python train.py --n_experts=32 --d_expert=96 --moe_layers=[0, 1, 2, 3, 4, 5, 6, 7, 8] --groups_per_token=3 --tie_embeddings=true --lr=0.00281 --beta2=0.95 --batch_tokens=65536 --seq_len=1024
Below are experts of layer 6 (counted from 0) of a mixture-of-experts language model. Rows are named up (a neuron's input weights, with its number) and show model dimensions 96-127. Each number is 128 + 32 x the weight over its row's rms, rounded and kept within 0 to 255.
Before each expert's rows: a language model's description of what the expert responds to. This comes from a sample of Wikipedia text that the model never trained on.

# expert 11
Early consonant-led pieces inside proper names and taxonomic binomials, such as K, Mic, McK, Kr, Plant, often before vowels.
up0 [113 123 166 176  75 116 132 186 113 127 165 135 176  97 110 204 189  85 162 134 114 120 152 151 162 152 183  98 173 104  91 133]

# expert 25
Individual digits in figures such as vote counts, dollar amounts, years, dates and durations, mostly 1 and 2.
up0 [163 122 147 154  99 154 175  95  72 134 115 185 147  94 123 155 134 143  95 102 182 181 134 133 139 129 151 133 151 111  81 114]

# expert 14
Head nouns after the or a, such as church, station, bridge, museum, version, plus digits inside codes and dates.
up0 [161 161 131  90  56 124 144 104 167  90 134 105 118 155  86 174  97 147 127 120 145 142 166 124  84 147 108 164 185 154 144  74]

# expert 22
Line breaks ending table rows or list items, and single capital-letter pieces beginning words, such as F, P, G.
up0 [ 97  81 134 114 133 136 163 136  82 149 201 108 201 112 158 113 136  52 130 117 157 130 145 114  98 109 138 105  92 143 127 162]

# expert 17
Determiners, possessives and number words before a noun, such as his, their, its, this, 's, two, every, second.
up0 [113 130 101  96 159 155 155 162 135 132  83 136 154 130 100  95 116 152 132  58  74  98 179 169 193 108 125  86 126 156 181 145]

# expert 2
Prepositions and connectives after a noun or number, such as of, about, during, that, plus colons in times like 4:12 and table bars.
up0 [189 109 159 139  55  86 132 151 132 137 141 119 127 118 119 123 132 137 169  72 104  91 144 118 112 100 122  51  64 174 139  79]

# expert 29
Sentence-level subject pronouns and auxiliary verbs after a name or clause start, such as was, is, he, has, had, plus == headings.
up0 [113 140 161 181 160 156 136 123  97  79 138 109 139  85 172  91 146 147  89  93 158 118  92 126 145 120 118 174 145 124 157 142]

# expert 27
Words in discography and award listings: chart names, Best, Albums, Digital, Peak, opening parentheses like UK Singles (.
up0 [100 136 204 109 175 110 121 141 129 147 162 221 105 162 125 132 174 101 155 121 126  58 120 130 120  98  72 131  95  63 142 146]

# expert 24
Lowercase first pieces of Latinate verbs and nouns, such as con, ass, res, decl(aring), gu(ide), requ(ires), trans(mitted).
up0 [125 119 107 114 111  97  96 199 143 171 180 122 113 101 132 134  86 154  79  86 119 151 118 129 132 134 175 113 107 116 123 113]

# expert 7
Field labels and symbols in infoboxes, taxoboxes and coordinates, such as ′, °N, Genus, Born, Fate.
up0 [165 120 125 120 110 110  80 143 134 145 120 156 112 166 153 151 101 106 117 117  77 144 155 126  75 116 176 115 123 144 189 175]

# expert 10
Indefinite articles a/an, opening quote marks, and word-initial prefixes starting a word, such as sub, un, re, out, ex.
up0 [162 102 126 148  86 150 181  74  61 158 196 126  79 119 123 148 121  34 193 130 119 140 145 112 175 117 141 128 156 185 124 153]

# expert 13
Hyphens, en dashes in scores, opening parentheses, sentence-final periods before paragraph breaks, and section-heading closers like ==.
up0 [119 118 124 139 156 101 160 150 116  99 136 111 164 157 135 118  97 117 112  53 115  78 104 163 160  73 101 135 116 139 119 145]

# expert 16
Personal first names, country codes and positions, and numbers in table cells, such as Jimmy, RUS, FRA, MF.
up60 [126 141 116 153 136  92 111 114 161  95 147 125  96 136  97 113 181 116 112 151 143 134 137 156 108 125 152 127 157  96 116 107]

# expert 15
Wiki-style formatting tokens such as =, ===, line breaks, dashes, pipes and digits in score or statistics tables.
up0 [135 128 162 112 177 141 211 105 148  95 125 115 121 203 155 205 143 136  98 120  85 125 140 110 163 148 137 172 139  76  62 108]

# expert 21
Table pipes, section heading words after ==, non-Latin script bytes, and auxiliaries like did, can, could, Now.
up0 [ 76 100 112 111  74 140  59  64 132 142 103  92 112 171 152 180 117 101  88 118 105 167 124 141 126  98 136 121  87  95 104  79]

# expert 19
Short word-internal pieces like c, ic, od, uc, Br, Dr within names and words, such as Bicester, Snodgrass.
up0 [120  62 147  96 102 146 122 160 166 152 139  85 117 128 106 118 118 173  71 165 147 134 126 129 169 105 105 152  98 118 150 171]

# expert 9
Single capital letters or short first pieces beginning proper names and places, such as M, R, Rh(ode), Mir(acles), New, United.
up0 [132 158 153 162 142 107 111  99 178  99 184 164  93  31  99 146  55 104 144 131 133 106 130  63 124 144 171 131 168 114 186 114]

# expert 0
Bare space tokens before numbers in dates and table cells, plus nationality or scope adjectives such as Roman, national, Soviet, local.
up0 [182 115 121 115 164  73 120 117 126 108 135  97  85  98 109  96 152  83 105  92 139 129 171 114 130 156 210 117 103 171  97  95]

# expert 26
Final pieces of personal and place names, often Romance or European, such as os, ius, ico, e, he, plus Los, Jean, des.
up0 [126 111 156 147  74  49 125 139  85 151 165  82 165 137  61 124  60 119 135  89 176 149 143  94 102 166  97 178 191 114 149 144]

# expert 31
Prepositions after verbs, nouns or commas, usually before the or a, such as in, of, with, under, during.
up0 [117 156 107 110 146 218  97 161 134 104 130 166  92 157  81 129 113 108 196 166 132 143 114 153 107  68  99 171 109 108  79 140]

# expert 18
Sentence-ending periods, decimal points in coordinates like 42.52, initial periods, and short lowercase word starts like d, t, st.
up0 [192 132 139 131  96  82 152  96 169  68 175 162 135 124 102 143 154 141 103 107 188 139  89 199 170 126 141 132  68 154 115 164]

# expert 1
Ends of place, country and institution names after in, of or United, such as States, York, India, University.
up60 [ 82 141 182 103 122 189 124 140 106 125 156 114  99 114 199  79 136  80 173 170 147 123 109 147  81 138 164 110 107 152 114 129]

# expert 8
Pipes, semicolons, dashes and closing parentheses in tables and lists, plus nationality or role words after birth years, such as German, Spanish, former.
up0 [ 81  89 132 126 144 123 120  87 145 159 130 102 100 163  63 154 148  69  88 158 120 170  91  70 140 143 133 113 114 130 106  73]

# expert 3
First pieces of capitalized proper names and foreign words, often single letters like U or O, as in Hel(en), U(ltra), O(K).
up0 [160 131  86 165 199 116 152 118 190 132 207 102 131 183 190 216 154 163 110  85 152 140 112  81 127 111 162 133  77 118 133 140]

# expert 12
Capitalized words inside names of organizations, events and titles, such as World, War, Air, Grand, Cup, Central, Commander.
up0 [135 117 133 124 116 179 136 126  99 112 109 118 117  74 120 135 159 194 129 150 147  88 132 157 116 132 109 110 114  99 141 186]

# expert 30
Commas, and, or, but, semicolons and closing parentheses that join clauses or list items in running prose.
up0 [120 110 102 151 113  28  55 111 102 199 132 127 113 141 177  92 137 113 158  56 148  82 154 165 175 165  92  92 151  85 142  43]

# expert 5
Word pieces inside romanized Asian, Slavic and Middle Eastern names, such as Kh, Bh, Raj, zh, uk, ō, ā.
up0 [112 205 168 146 170 113 141 122  91 103 111 176 141 113 130 152 108 107 161  87 136 100  71 110 106 105 129 105 121 106 123 119]

# expert 6
Common nouns and noun suffixes after the, his or a in biographical prose, such as part, interest, role, columnist, -ment.
up0 [149 145 133 135 139 133 184 128 126  93 119 108 154 123 105 142 178 156 139 120 155  63 142 109 101 167 148 123 163  95 149 111]

# expert 4
Main verbs in past tense or participle form after was, he or also, such as played, used, released, won, backed.
up0 [106 116 164 154  70 168 102 156 129  83 123 172 120 110 201 158 143 133 146 136 111 113 147 166 138  83 133 116 182 121 131 133]

# expert 28
Month names in dates and pipe separators starting table rows, such as January, November, |.
up0 [ 76 124 148 119  91 180 188 129 156  52 126 103 150  88 104 143 169 103 172  97 139 106 119 134 100 106 147  98  93 187 162 109]

# expert 20
Single digits inside years and dates, mostly after another digit, as in 1994 or 2018, plus century.
up0 [166 137 118 116 124 120 147 152 165 143 116  84 131  85  91 142  98  82 100 114 153 189 124 101  69 112  97  94 124 137  95 152]